Weights of a small mixture-of-experts language model, trained from scratch on English Wikipedia.
Size: 11 layers, width 224, vocabulary 31460.
Experts: 256 experts in each of 10 layers, 128 squared ReLU neurons an expert, 4 picks a token, a sigmoid router.
Training: a variant of SOAP for the experts, 858M tokens, 6547 steps.
Below are experts of layer 7 (counted from 0) of a mixture-of-experts language model. Rows are named router (the router's row for the expert), up (a neuron's input weights, with its number), down (a neuron's output weights, with its number) and show model dimensions 56-111. Each number is 500 + 40 x the weight over its row's rms, rounded and kept within 0 to 999. Numbers have three digits each.
Before each expert's rows: a language model's description of what the expert responds to. This comes from a sample of Wikipedia text that the model never trained on.

# expert 38
It responds to: Paragraph and heading breaks. Sentence-final periods with paragraph breaks and closing == or === heading marks, where a new paragraph or section begins.
router:506496477547446552496496498481474490504470497473495465488440497469497540499565451393543493500512512517505569495582482587476541478456468485468466502527470472513505541474
up0:510500498524569520462524479519496480456475489473588526432485493458547528497435529461501512506500475469524534565500507602519507557414469526503526502545478505496580565577
down0:491438609488470469495500573488544547491500473503468522478555508576477473458534541436515489451525455517544575508536488532547519500454456568535463508497495539493465577541
up1:528456430489468564502514499516442505455483468537511532440442531490414415506475471433529471520473492485405440479553486536614478510490488456532464519471461467479495487551
down1:491419548548489551457524497458465489493475481499479484479508485411503530457494463544451492578525483500415524520557483434434454515547479517523503524553517517476456482392
up2:475510477470538532518493523551550514440476503547480568499497453518486472470533501523514542574496446488593509481482515485495523578475486445518496556530503578467469468542
down2:448487463484567550490602477472486448540475494430473534480507576408474446434445458479538497485542503449470476549463523517450507536549496480483534596543529552511581477492
up3:494549455465542528474540400534504500442473460532510416538497504517473560496506463466457504510518542529498477492503479534446475468461492512525475512492492498490460443548
down3:500507502554510565448536465583482596477521546453483518420535450483488500482521491503480465575499439516493530570429553436546507506496478520445432579492499469480514561459
up4:562496431472450552543416535539470511499488478521537532411565522532427543533462513527514506429545501499553483459516442495482541487481518558512450551514523507450491539485
down4:512505482471492457532476547492540508559539511540482541539528513528557538519562540535591468496455487466470442546505459524531483541510548411413558519560547517490501560500
up5:426504583458473538538590525515486545506509518520521551510548479505530467490495465551526499546465483484547541450547510448485510492548475421494394411495486491479469471517
down5:491507501526501580547480486498442469481501476501492518556488481512464523473506505496505478519536514469529499447501479493517520478521559449522471446508585475474480526579
up6:491583479516468468498472434544527476526520454484460513486479489456455456440535510577492501507481466501498518566553462548487581442538502533534431485520523543478574503534
down6:590524477498462499533530484485486505482438556466505454468478496518481477490497500553588476517540507532507539440444498401487463446456507474526510464443475533490428527504
up7:578490513446475486473486460506486506460489497453440437565470488506504546570397450459584533585525496481538522454434436486487552483509512518504502523505480524527569417499
down7:520472485449448533538491528435439484549498484430485527501519449556533489563498486526513545523461559480546523526471539493486544509486539555611538525493548551497528470424

# expert 15
It responds to: "Of" in institutional names. Mostly the word "of" inside fixed names and phrases, such as Hall of Fame, Register of Historic Places, House of Representatives, date of birth.
router:427516548533524500543483519438481504457438426500543468451473448516527487548497484486521441478484557501552496470520536502534567525486506533479515544452480524491514499436
up0:521510550448468484547522481448435517392508465468480501468494589501525488499565464444537562528466503454441566474477465483519510472441561534500497518540518496512493488478
down0:520537491605535533538490506519516422499454432514435523518580514514481542538524487435497499501458470517460459551458504439533499489573456481514546565468499480471503538563
up1:497603504540505521488541501437587532495516536536526510502466494516447572539532496453581481526457491501512506482516451517428541435481525571589412475530461482428481518509
down1:518450539485478482502534510478549477473459578588462484531515471487576510431551537520497502508546498453532498509525458462487533509545455563470492482620543547498497560512
up2:548480505515498527464472498497499493487482591530442475500475510525478475474492517459498520470557470594502456502462511462457505506462557557478417525480552531424516485486
down2:497485462520513447479509533532420520525475441498547501569506517494461480474557463465483503515455533534490469536466492513516435547540549536559498558453442551482559544519
up3:408414530543498506470510523442497500515528537437498477441451504530484528421469504485525484525512591482466551487511510453521526530541488450472542537484460554426410533446
down3:463544453473539463546505479462468533470473504484540426543495508558463501492450535464493515464511513496455450557481545497577474520383469433522520507424500463506521491422
up4:469482457508565467499435527494418462501507460496488478478572485496456483472508457522491465504435506516517536513530478486486513499506424565522461470503524458613444428520
down4:481549547538502441503528487528569534488549520462475491521415488437501516527444495639529497498451449538448539523462492437538481526458553510547498496513498462494553472526
up5:503436477470517489535455527468460532453494489475462445520490535521516502443500442516541514584518524501467541506502451515507479481583454505501510410474528505531484479565
down5:542543536591565452500558548497489503502517492486503548430437471480513514523441433496496544560475467483500464509496493557452495512577459451508505449512511531488533481487
up6:507462440487522462506526498508552429456441477410489566495525490527522525504487435525518503509463455526427528498520516545448507483524520527506438545503500497505483547542
down6:474569492551449394482540523450482508497474510475552497504454574475518540486523546559478454530517606496577482492504515469567545557491492422478452466518505575496426515523
up7:529432484428537528518518497553497485450486481472489560450494441518459477422584461529484502589454508502529524498514577559435456473478492482544470562474568516465492503469
down7:464514480513528514490518500522507567370458575508545517496451529447490495458469546461472508544530473504608461471536466416495502526524482526522583513481520494534533512481

# expert 36
It responds to: Months in dates. Month names in full dates, mostly after a day number or in/on, plus commas after days: 15 December 1906, February 19, 2023.
router:542515488540547481552466569493525538544509502506588546471529436465511543487521479487508441521505507557511550516591489566507542480512556502471505541518469517440502536449
up8:500541506507469430537447494521541484508495474463480489522561433482502469499548508487449461496457551445473508527620467481497481512505555505502468514556501506551552518491
down8:468520504539524505499499527467511409517497505417469479498513503448488435532512585514501440539492507516474510515426462488536515389501578547468541462477499493513459440520
up9:559484480543498522461496440521500530522454514467494451497506502484425541503464478475422492491459538518417500513516501514471545514551492486510456484475526557489503541454
down9:525500522503478513602463555492496510550499458527550475586480492520568513495455514541481445484513486570501596490513480522492426467542473466504461432521472479498442475431
up10:623587426541531475527455564498569574484568498490458523506536517455551531495523479511420503516489498555550535466517492572488513521482510492516553496444490514493486454451
down10:500510498471505498462506523495415485466501502521469531531500479501481461562531482464476519483505473522609510488505557497537483425543429446476528526538574511529493521444
up11:523415527474498456494536417503512514460501491432513467526433448510489518482544501509509539568446528531507536636521518471509521517569510504476511542555537495528481478466
down11:458567529493524557538513469522444464475538521466467439473518492547497473496514538464565432471483517534535557565529522580520484530481571502485502485447460489530529431471
up12:508512459534440471560482495501522511597470577502435517540419482481472447395472561497543419481533560505512474546534488544508536538557485526507499504567506523523503568380
down12:504513477519484483472479527494453426556536558584493489455500483502551449521439517520443460531460537492535530496472522485519570476454436452500514481508480526511488531451
up13:588448477549484522532513576480507587525510506515548547485507512410538470491561499480500511453496486460506540557526542533519486438501445603561528481481497475463515493530
down13:453484469425498515444353511472471480481526517479478480527586515545444409494480549459525486419444441496457454496515549482469441520474476493597475488548450496583492457470
up14:490523467475519479530525500568533452466528438416476419528476534427459512480491460483574463527438500479414542514514489519487510442455455466533487514513492483463552474514
down14:519491514454471547577526499508487421491427470469511533518479466498485564482501480470539520517405565444476521528531505404527440462533453464507507535518525466469479500481
up15:454466458541520592511511487450484498534442483482428439469457527578511526460543523537457491453528497625493521474456458531495532514476493504475533492492451492438502524513
down15:594464462485555438505457488462473536483514469457496443509499428519526504464559499484519555497509529483530531518519455457487482519502486510562488529501469563518516502484

# expert 22
It responds to: Infobox and coordinate markup. Row-starting pipes and dashes in tables and infobox lists, and geographic coordinate parts such as ′, ″N, ″E, and their digits.
router:575509546525457539477418550500507501540449459471524509535473524435515518516509527536470481535456556565507509456512421531460558528525504416479503534495440569505547534535
up0:538537463509482510558504491503587422544496509490508504531464504488570453491474516507441444508481505452438532442512503534423494427551434502409498497446515502447565501553
down0:514535509452495493515567489450487488432477423483494528514472534559499480504504518499527485570476490447493492557526472465501439537541484492481588511484480464498520480489
up1:560466501454545514525466519507445516471513508499535497561529480583548496445504475432504542480456459497509501528521535547462556496499516552536478498506542527533503548563
down1:514549484548499478504548533525478486516459413444495504528478528464550529544497528456520547477500494485521380546520508519533504495475478507450549548548522479557549432517
up2:503487541511449555437505525496485480482598497569553482513489488508410474478578525517461471449409537487565514484492495523518480518525504539461513410551525509508501520513
down2:439532425500472456520511491528494514458450494444491510515462463521491442473484476450554505509481498521526540535525498536506494516593516490569446468456612497549500570469
up3:491523501486488520471528512453453534475494521505490479507409493482564475494512563514497511542539468455498457430533497527500469485555541508566548567466462450512593531542
down3:445433475485452523510467521492526490542478451442527447451524395485494543532599560541504507503530507485473431522441460483482526490583524560516500445443469508449449583468
up4:514560568474487483441541489480508535507455415507536457489487464512489540496441443550545501437432550544549496545460485509514484585486517444432454512543469515516427460472
down4:520464498523533554502525507523523550602484474498498520544473479539451499451485492457525517457551464502490592443466454543491496562527476533517530461471450457552493517498
up5:557460523543481513480484536402484428525512497436444511513499447499476559534490473468473412575565514506448539505554471493466556530491501530487511537556491508530561478560
down5:475492538522430574514521493450583484491484566449517514569412500537528534471485550488517451515468450461521433504490529498520519564458449518471565482467489503492537486535
up6:523545484483464492587521481534527583578411467472539476518451553473483521585516541528494541502445517537538557484459459448564500518487524492446552416562544517452491407549
down6:484427521520454472547481491547502500523525527447495525466478483526491511512478464508438531524512501531510424497483462462450576504525540463518565526466416484505452502514
up7:514503481496508516518470509526434458487451463446528485529477457529441504514424520472453495441529490449509506564494460470533486500575479514475481520551498547469438481399
down7:438527523527535493535568435469533512538550544519520508519527499516474414436520527527461568429537584498467552459501497531515558469452518466539525421428484463512562495538

# expert 10
It responds to: Sentence-final periods. Periods and other sentence-ending punctuation closing a clause, including ")." and "."" before the next sentence starts with The, In or He.
router:491540481543472493520458532530467522559499514484554525509452476474556478514399441474489451454482540501537563509486452515525486480439439484476493512499498571423488529523
up0:531507527470511517516574629518539527475452525543408495449515537493462526406548546466453587510524431504498465462479489495530474511542515508430481487555515465444495476504
down0:539428471596450427512547448541443478514519564505508425488477491528508546501433560516532424453462535545495458497503535518554502535498618520577442491496535498441479549535
up1:469535497538503529505503435566506484459438497463516503490527497504562512493477460432484452537516494490511466446540497532561461473510428518462508490542450587542507433500
down1:469540510507451483499483535482545505470521545449498435483491504514526436510520535479573522485484450439453500460494496455493590448500452510517559581446575494488497517489
up2:502527501477542517599514558490533447532541538458511496461429492453435523503545439554483489529453517528506476494454570515454554475542477563483450485483491554543443477457
down2:490570499560533506473490472482497536471467533515485574510513524462477528423522416483554415496434505492513437451465454513507559462492418535577416508510495486494457520441
up3:458523484496545455496497538505500496524515549450530505452626437407486497473407494500503521528578583496444471531488571498501485487607502450501565453510471482552532516517
down3:504534529491488459474548532497446509466427515555444554444511466492526440518529471505486502523486376530468522533445510529495535427520467522518513491415479533583523477455
up4:502467527558509533537532523561512488466448527395511509513488445531518491517485583482505410437516443479553538430532546507458503522472494519503497461499469463477485487504
down4:493514492454484564509518477434482543500478459453459495407467558521521535487498473471507516463477550492482521523520493476485487412498517559512515512518538507573474450505
up5:470467496527478516528474536499520529483443496544453540515476434462546471434563572513482546488543547518484505445479463495546444490559502381469480488471479459543482547502
down5:467526516542505523566433492538501490544537466466499500461484509479472460483431468437557480472446487505549512570515498467540461568460542560516462476565528480555517515461
up6:490535592549549514443466479472539495469503515528509494507549464511471528440571442502525502539495495449519441536573540510473508529502535500527456422489441480417478509471
down6:492503574504505460470534560483457508471562473562411500478495494508448452508497563495596464407452465538537435494509445518511442439439468495466418570565542478502475567541
up7:476434512502521497531472488538540487564522498517483482565573555516547508554509520559467499523446457460524470514521576496447515510533475493427498475479476519461490474465
down7:524520492556561510478469440472459467398536536504493530469505499463480472557518456444552452501497509452496484439531510421565483478495412476565476507564526503427456462451

# expert 13
It responds to: Acronym letters, call signs. Capital letters and letter pairs inside acronyms and broadcast call signs, mostly radio and TV station articles, such as WBAU, KIQO, NBC.
router:488466513491480549555486475448470464528507475482508504510468464474519534509488480455512463574469511514501480479603531503552532427420426466465517507478462586476520513502
up0:436424518500506545484589430527460457495487550414543494439495475523488521516454444560535514509513524545486450541548488559493525560484461538487463459411440456517509498488
down0:495501529501501566564533531523486436568496494511483551519525557441505471566541537475501507496445504552515469559440514489515510567495490435439540487560520525507464506449
up1:464523450506549539408492499530483512502490525469489554527521418476524485455519519489463498485500502542560469509532475530516450436530383513452476527519495587482493473457
down1:445470458490427450458499509516536589501502476456538541506543551484488446485472561488592526549497554488584509530601481528450467488466470428574503479529486495465569518544
up2:495472597514548485476475531461534592507469582505542500548430506446522515449477483468539544515480492555541550437540511495496520461499458454460605451496479524452497537485
down2:492499534569543417518462466473522469511530536545507495529504618518462481496493391487504556506502455488522486456519492502525545489488508406515519503433506451492464504520
up3:423444440424511533573550552516451487577432537466494480454497539502510510548498578442606530511495504496533501514544494441459468470552521476486503557535551449466466473453
down3:490547502511514538527482533487463510599484502509460443529460461561505445540511448596407537580530453558433430468604517504506480472501514397465529504482476492507503440569
up4:586541554507494527517447483541440513454508429526516470493503482473463519497450479522504567489467503486516472535520463531595492431544501530480480478441494490524530534524
down4:516557518487511479428489534586469452532502465486483466455471536539506538479462501477499538505482459524426512479463500551529489519500514557489497447511522537554518482489
up5:469396479536525490483522483485547554534475410495448507506494433551569485466505504518464431571515517556510525479494522493517523521586474510499569535510470576448491513455
down5:554492494448509487526434558504493459469502464516499530533579526514502553462471455534493594496501501529490485556510458431511552521453482510433568526505479554488567548460
up6:583530514487554507542534531529519485555455531576496545508550452467520499545441559504550478417522526486488538512549528462518555514571438544536435521505524496530556488490
down6:542574536490569416547454461538518559493602480502490525451495424547534510495512489489571496520451485503481559483552547548566532432490435485488487472455467487529485500469
up7:488555520599519528433521495501549504414482432481520556452505451532461468457538478480498445486488473479439483423495530453527495488568480540543487485442501490570524518581
down7:523521440437459554528605492520456479441477528451525433462485469527505540491516481500490533451500469562530533483476473537527498516488482439564473527478489539459509493485

# expert 43
It responds to: Road junction separators. Pipes, semicolons and words like Route, along, near, intersection in road junction lists and highway route descriptions, such as SR 11 Bus.
router:452506468534499518544463524441482499473487496505543503540464422438523509475512493451512474522492544564560486503573483482488524461519418480519558537534479568519513517439
up0:518475475495471455455508462463519468488501535483558520513527493530539515400570494449476519556527506522587488485500523569602582460551447484460494514492470497487471549442
down0:524484484520519449475467556430524424485426465538476437538492510485496490494586543614557441561549490513508575487529483521500523433581513458494478506408478503493443510377
up1:395439545484475491489465514497459539531497540446542523520442496512569529515549502511468537536557513484538484551502546583474559512599501565483501454512508474525539534445
down1:589500493551532494553508427411443517537494495502448516510442550538450533537564572495508482495421498479505452507549502536505545475545462518541470524545510500514500555514
up2:466485434483461502504429534445522483473537503587567475505550472544515479543562517552465521459514547482502483451464543506528495507470440504439487472531523559471501521506
down2:555541454464460509487496509463536507448495416485524425578487534470514492542469450497550477575466583480428489405446497544516494480478498489528507562519506462446501476497
up3:480511509535507510530468528568495473471501495545412457502562429468502513488557477518544545541494480517533478480551473526573521535483509523462464514509518608531530421524
down3:492513548493464466470490419477592488423460472509468541526519506493539528471478505519445507561559462490503488571454527487556484477473488481543518576470564538484564507518
up4:516426505497405481549525495500498523502493493542525546512506574486510498536485493502465508528464517447541489553492555547594463454530522461486453527572388533507459473476
down4:499513426505540466464525467465495462496461493499515522525546489570562527424525447518511545585449543517449486510477519597527507526530564480499518452483394441489532512436
up5:438428452406486517462427490408466491463446507528540495512443576509538483486471491512494466505469462488561578439505466539529489558462495486449430542531459541464487516533
down5:541525496491449486555516482573410441574485511511480451508536472487475466537513554492486528491396472493435419517454555501493531433507452570510539484441428534472495510481
up6:556512503526513503453483594489508517505448544442552460517542456422517502481478496551496482507477479590503521536464543464482503525497465477482505495504483518534536490585
down6:512506484508496500510580533598488519535448539546476464439479408544510477522415490486506500498427546501441517493565507488477490467502428508495547498510490479551536517500
up7:403537513482450490487523536542496572448437550468523457476527511492500489484516590503515408498482519470560518525504480492506512518459472446550494504423562540543403508554
down7:543479533518516530493463531461455525465453520556557458557486530489473479494509508454554477485495471521498581553512454544426447439501551472462454490476391503514483456564

# expert 14
It responds to: Personal names and dialogue. First names and name pieces of people, especially in plot summaries and music credits, plus tells and asks, such as Ricky, Yuka, Iggy.
router:416568496506478526528489524498476549509476472468488514474471454508509506571456474504515435457455510499505501490543543575538530510472450454513475446470461607484507573465
up0:490467556430487520469477442473509415539499492582515398436478466433519487451493507496489483505460480453553558509542477505451468465550462511568513473504541479479469473518
down0:465432529566543518579530455542491459509536424491443493398483478525451495503442454442524459480551515478553547466511475525557469509504518505494495519497531430506490578483
up1:487519511423472484487553445552437540509532471469588464470552488467551534519459479496472538519500431487492515480414545487542492508504507531450545463463515529450528501502
down1:497504531480479441494491487552483471503472560463446472562555440511524488590531556523601537539476536516575501495516481490474546478569573499530439464521529466512556469568
up2:445530476534503592549467528546499537464496544496459503495555490472539571517481522524566514447519493457498436507529539510446502489530402484463502397459474489597537470434
down2:552439585468492486435495523486488498496425456533581513486532497492440472505513483429535471542512497555539542519482450518575515477452505548580532466566545553482501504462
up3:522523531468495527473501584471535528505517495477532474521555473497523501549516530404517416488552464500528529490583480575461525519585499447497493549462503452516485507400
down3:546442535542448510497467525521469399458458481467501560556493491520512487517591508506545501487557523500517513467419483512537432467444576500471458476462451592500455537520
up4:452436503453518498568492466450426515474424532487538557478558501592529494514552467525516536443477442517494498456539562480472505508492584493536516465556519484534508487488
down4:545505484468493531470485472557513484529482468492453523484540500460540505485416478435482576475466534519474500485489541516531582454516503498483548514450467425464529536478
up5:530549480485484494570503492539563510549473469484472470519523519465523454509566513491571468530487571539454478433557464483504481485449483568422560465443439498482521449503
down5:454513495498543536505517534500528521539496442550546470488496418505502470463520458477524521443481469430460479467488477480478443498432439469486491535532445447523498510486
up6:398531498441535502528442566453550399544468545536510462555500555557482553539505480486536440500434525490504509437476495462512530458425533436511507471529450467497478578523
down6:476462490465478524524515470374488507507483482484491572530462544493491554468549511555546472525504389494511542473518525493524524503480503503495466493477543489474465508484
up7:478497472514538480454528463439506451488559470511492444518470510448516470523522450498447453492560581445473493531514486494520447444497520491467561566489457511522572452496
down7:516474444485479494466461539517476594493482397525485525539447485474492517509533484417524496509562512569505482522499557550561483504481569467495480465442526503461473453410

# expert 0
It responds to: Prepositions before quantities. Prepositions and approximators opening a phrase, such as over, under, around, nearly, up to, especially before numbers like over 1,000.
router:443565516550487518511398496445477523497461502481535498499447444535512541500529478449535536524494507511522536529606469449503501447535480514519499476542493535426513534509
up0:538506532447455497574422512533526546482454518492513530480431466533577499486498527512485547531456540480505511475494435470473539496502550481447463517475481546507496542554
down0:499537551430480485481449442429524472483585501474548502557549505531510529474472540589530490502483448498473522394532486464468479559499545475496517523571516529444446510363
up1:523509468471472469488499421527550448532463565516528532487497536456502427431496476481500459535502526544525497507623555505475494481477486530574470497520496541511521527515
down1:576548466475590479483432475526557462466545552487503481496488515496505523508523512513539433556467500520504466465465514559435543523494445575467499534485516494566513462453
up2:524471516440476580474531522566525477580479556425478471545481493566530493522490519444512485527436529535524500493495449473452459504546485474457461492589462504467455510485
down2:515395447523460471537553536477565515433530487474440469479474510479500497442505486528509509459426482535478477522544497486517498427477562479505497501471455509509460507480
up3:538459509479592558442463518493539548518448548505525572462474481483569452452472523511481509555602527490499477413513566473507487450519559501483491514509527520473476503513
down3:435482564558530541452404501498516476485458464562509520467397497513483425496473595531506515552515552495525471484509523465493480533556489517472507467432503504549491537546
up4:489492484513518527438367498528485511514498498477437540476558424448507551480528570519444513542514493488471477482526508471466464525578434429449489544511526526490486523508
down4:559561546500553525518522506473436501549492504534420477457541549517545477462577584437528473481524523597507469568507501517453529555470514475528515517565544547443512496492
up5:487547520504509522468506529523560567474459491494544537421487450504520523522509493510512467407498502504554586483472539534527500501512449466508453479513528586471473514477
down5:565461484472460462491520475448534540467483531446450485583512518461567539493474417466521413514482465535483435453455486514475479453531546533517453467552413483507490493466
up6:565483559523558509520526520429453503468471469450570450461525512431489559484484488477514492504561460467475442569491486538470473450506558529440493416521520517523535473551
down6:467497399579451531517447512462551438497467482480519538489444537538483482540455471525471561499466498488507533463469504505436496498487542522495464531488520512526453508481
up7:449457460478468431582453452441476521537493491495457444395462490548462538466563479463474488474487464480536522523415498458543540476407429518484493476547500517474503540537
down7:490562492529467538507507516580551516515522473557443474460517484556521526511548524556517536441478469513600429520561596551534461495492488548503457476477498528576530470503

# expert 58
It responds to: Motor racing entries. Team, driver and car tokens in motorsport result tables, such as Racing, Motorsports, Chevrolet, Ret, DNQ, and pieces of team names like Stewart-Haas.
router:472547527455445595559466472494480526551470457451558468424564432514499482436500424513447503481483532580500522518594490523513566447457475496560553538468476534526515464436
up0:467547558496473471563499461540497517447584483472523464476596497527524466472471496464446520447418507465516519552537530499549554467464493472506549501555484439531541509538
down0:505410471499512558479562548566464393451461532490505523533421542491541476561465491468450494526490450482485480564500445524496463519504496456508448498461456542510467534454
up1:493561488443439484518478512576462525438582523532531414543565468471502514456456489491545507549460474500555476511520543485497442434454507509552549476518585523496478501409
down1:532470489516467476501514566476586409454511473531496509502517535464485568562521538496548491455478554444453502476454476492481545539517485454450530592623558514505574476543
up2:523482509446501481496474476507453472547503492445600474535560486506516490456431484588530444548495543456523463495515480541506506477513503473501482422552527515490531504523
down2:477466588473568556394484434536536508558485447517490510519476444630511494463600492507525455515464490407485482549464456533521413456527517443541466476560532519513462493469
up3:454494531521502578473495471503524496587479505435538501493455477438487480491566442509468501493452458486530487538459440467458522415531458546546502535506471476522573491542
down3:491532548532450498509486475499537520481493538508482509529574558466552503463536546546430548507473471537534541525472466489518506459464544509569521531530476506550503570509
up4:458524576421471466509518533552496512470474504507523455469511497528481474514537497458494392489469512498534527473507560429474492502529483524537586538551538489458501508546
down4:508539487468548461492524550480558490509521525507519516551405520532550440589550553507535487512477494537469455493528524415516519479480556560498496544454517533493518445472
up5:435481487499539498495408475471522461522572517485485518419528532536485566527516461468523481538480465522436526537458504476484583497508509463508542501519531490528535375534
down5:485431526502518492580474454612532514455534443472485537516475469488506567582536495502542464523519523606535505472509542461472416441480533475465494518516479494481451506546
up6:491488520555585554449568437525420530449516494519592463504498461480545462497567477433461486458473504475442475574484468509536500432510488525505559463498488500487515584473
down6:498412483523469503501467585472507533524457513542464483421498513467480497504482530506420576519448529481421471541531564509588476518471453493475538501469513553512523502555
up7:492514548541521528549502528536506531514516519485445456461504488433488529441517478482495597556463498442536458536574468528516486504486488546540533521477467403516434540499
down7:457448539511434517534430567497470617458481464496486448524500565543512455521488515475500540443503506500495577473495550515512575453450480512473528515482490470566512471498

# expert 5
It responds to: Pronouns and modal verbs. Subject pronouns and modal verbs like he, we, will, would, should, plus capitalized sentence-initial word pieces such as Th, Will.
router:520554529535458553527520515474475488582435487508597485446465435457497539517432455509565466510452541544507567523544486510492522489484481458476515510540460588520528502452
up0:445465554458504461476507529519449422477504442487541469459579443476491467494514454508467531468499479461449513512521462507524561508489511506514542469544450474424615484539
down0:563506473393479541484499511489449478431467451489576511552552478473494462480508485459486531522543555522437469467497466472470510510571499563553545488501528541491501467433
up1:499481391507415581491485522555490485488532543496556520476541484509499520481503526488522565493416561491488488408483446421545499442466480523439485435489536527532517457517
down1:480509547481463527458490472440469505560410482541505460494516562489501525502433557540465609426536498481534454495479425511490484490510574434504493507430478554464525486474
up2:461600542581491447470459487494520549488418453518524580509452453472545543511550485411470503516537486462499474507529523497510479465491456443540445472554505533501460481546
down2:514568536466473495484498570486502508533487493512424560496441381430510508496523500498565535536495479543493505501503510503522531525430484503533521505542491549500528510384
up3:488564536414518431514541500431544456447492484520434480496512480554493480491461484507544499485495476509577542466447485493445490399459601511470497446450503505434526511474
down3:418508446524546460531560480487486459534521498456495470559477514384477485529501510454528502477523456487537511494476518488437504555531552439449470548501396480471482516489
up4:478484498458475539530482527471535470451476514501506526453546466523493560445465514493554483491477452444564599538463467494495539461501492556534459544522476491482506462485
down4:510485497533520519478525470501497477492405464428486486494504500500556478511405523488479436459461550449477457506521482464483475484480550448431490550474523531528540480441
up5:520598552502500475518442487467547545568478407498520494463545458488486506504460568518556535474556464496514524534500471515519425474553476516445533607450500580451536527492
down5:595408518444474532552504425501567534490586570597481448522463492527580498446534491568452507513522519495501477500452486528532513475499515503459586473494528519459460465477
up6:554497484439435533496497437507496583477462526502483519499412515534536501442464477509556478524546585510540478514489510479453466520460494491541477484522528559517500541543
down6:492494567432488577506506497506515550460485514538529528538491406487507497398490574533496484431550523489562479510499426543505513464516487501434477520496558486459473539471
up7:539548536450407525504487571498510582528533464435518491463467433447471506483583466429493489499473452538503531489498555490501498475504551504547587514535438446515428527525
down7:527552503457531443506488506487517462535427471466590529482559450477478446466519498495550524520545485543510526529509576495491453523477530474472481584396476496505527487509

# expert 48
It responds to: Name-initial fragments. First word-pieces of proper names, especially foreign personal names and ship names in shipwreck lists: Sig, Mik, Rem, Maz.
router:514586555539493555523475520509497529493464443513561488457511475482548488485499469479523507480440508547553505524536487525515524430476451477426494492483531500470533498488
up8:492492496491482499483447424470491493534552442518499560556524483495447487498577448482484508551583508522474454539521488513544533524445483508494513485541477493476480483508
down8:535521524525540480498561444488490501516482505546459426528508502553422468453479432506491513436567499517526455529491482496471513516482453547471571485454454511488517532506
up9:537467588544471569542562414557483540445526517543504455481513476443545469507472562497528491533504465531442541537521437515465458468449495575443502484464510518521497493548
down9:595542557510496525493457598552462507463529516467458502559508510488520428487503472505475466573451500546519460442482494453556508504494547498638569402458534471555489492398
up10:478521504481536498547461524509521510573469563494447492548510529480516470440470505545535448622482531480439465461459455507416591410476496479541521460557468498486504529484
down10:502446500455494438549540472488433576482484502539532500433516527447509493467407503519510462552533549525475538472530520561502456420558531503560468522544507511507525501500
up11:500528531414474513444497494509526582422487469504537494500504500484511492446451477437445431552542478474443520501504460548507529460458582442446418535516523519480515505487
down11:583474500435523497532520472535478486506424521547498458517514541471537462605495506468512520505514494471539475549474476547439374509497528554470539478535576502517503422528
up12:581483582475487473534507494553508459537448474475508483501507468463507410497466582529472444563490564567452478525440421512396601481478463534495484507591533488504468487440
down12:469458549465496477494447549548496407540582529469542501448488474498498454553392504501535569513519545465469473441481468471474522478490522524541487523579547505497406477419
up13:461568434437514557464500467434485529524517446502475494547387505507506555430435443452513481493498483461488509537477505492505508450495501498408539508439481497586496414548
down13:461557526550505535430542517449452504495499539497487485496539484474557549411521494587509485511530430512450591537536520513478560452569502495552486484490530507461456478511
up14:571552510490493515465464498498550544452495485590476495471458567567504439510520395492508508514557544496445518574527526507534525482511478527470450462452490498513483478425
down14:505464467516471461493412547516454488541434456475466415512500458510602535501480561532500521450466454530465446475500518428478541550454500446561513553528496521493437515528
up15:526543443506549505509539443494518483523528500601445503537499519504535517460514534454527459470500428465453469522482524572465502477492586461525513536493526540459572570470
down15:535478486442528479552514500496549543487501496469478548519436465483487492523464477455485634475566428464514522564451510594397506494495436501461478539476532486481453471532

# expert 26
It responds to: Astronomy and science function words. Function words like the, of, on, by in space and science text, plus minor-planet table entries such as MPC, Socorro, LINEAR.
router:470534508482490512497460538531424507483469482504502515476498474531543492522456469397484460548489535495510494527568538482539548483521466416453542474542482526415545539468
up0:484505490531438426433506430511466570516496448500489588545493482513572519466504490469431461539539494512520486532458568555477463500546456457495498461505523543492523516517
down0:459526432513501489512432497503516467480564496596493511504542505500461497487526503448500459507497591509494554542463503493468589507574473480467480463475511465527495498464
up1:518483606466535474503381503579545418484451514526427524486475478547511502488549485529515518458476514457552565518516523574539572459510551427505483462480491533475506461535
down1:509496516474484504533467546627451517558450502560517569492498493517484509554541462477500537512502486543524523449487514543549488474463461548452493482477520586511569523503
up2:519552557497513506512385506510479482534499497466620530475445473500529534444541493410484480532523527541483441479485523489557497513513463489392516477558508484494523551414
down2:479501510538564503527493508526450538490512509510464439477497472502509528468547459497484480475545497531484468521436480536470446490464522496598509516488505539593516479567
up3:522582507461508486506485525520431559460467487524522543533539474545551492579503460476506504556447516493459506536448511502504493522492564555443473483494514582520508518469
down3:538471532437468482502467485482551513586368501451491514577447496560479523481554528446472467559475528522444490557453463471397435505520507478561532572524523527484482435442
up4:481495485530498507549529460531450557488511512451488466521537488524511506563437516427556528460502513456541425574542474532485495512474501519425490504511419436487536549461
down4:545541458523500520532541569515557521531452566441545455502484482579486481476520538527521532493518508523553412530465502495567559444517470484445507459520510565477507473503
up5:550585493501469542562501563508435558526517515457580501546464541545514524471437556406525508541561494505574526450525488489553543486513543425553498566558527424404461524538
down5:485539521497555453444526462517498523468500522510460455467492496509567509599373495434435551499497454490503473553459499441518524463539497523511464517564513512523513505551
up6:494459453591510500554483532513434414435496506480499551514514405526574515485539448536509478481486508444511503473471559468494510415529583410506501436556566513542588484459
down6:507465481474435489409432524517499526558526527519475523513517508469569494427450561513492456567547483533478503457477488575548533471537456517456572516408479486493483502547
up7:583512500524488520463493456453564523464494543490603403536536580501458493506437535504534522469460562476424471519517472459505505405495420468517496507498532496527513449563
down7:472476510529491484595456512486476511496538507536521511470452477545502519476566487476512499549533517508546474511400519635552483367483494509454499467480577507482500561537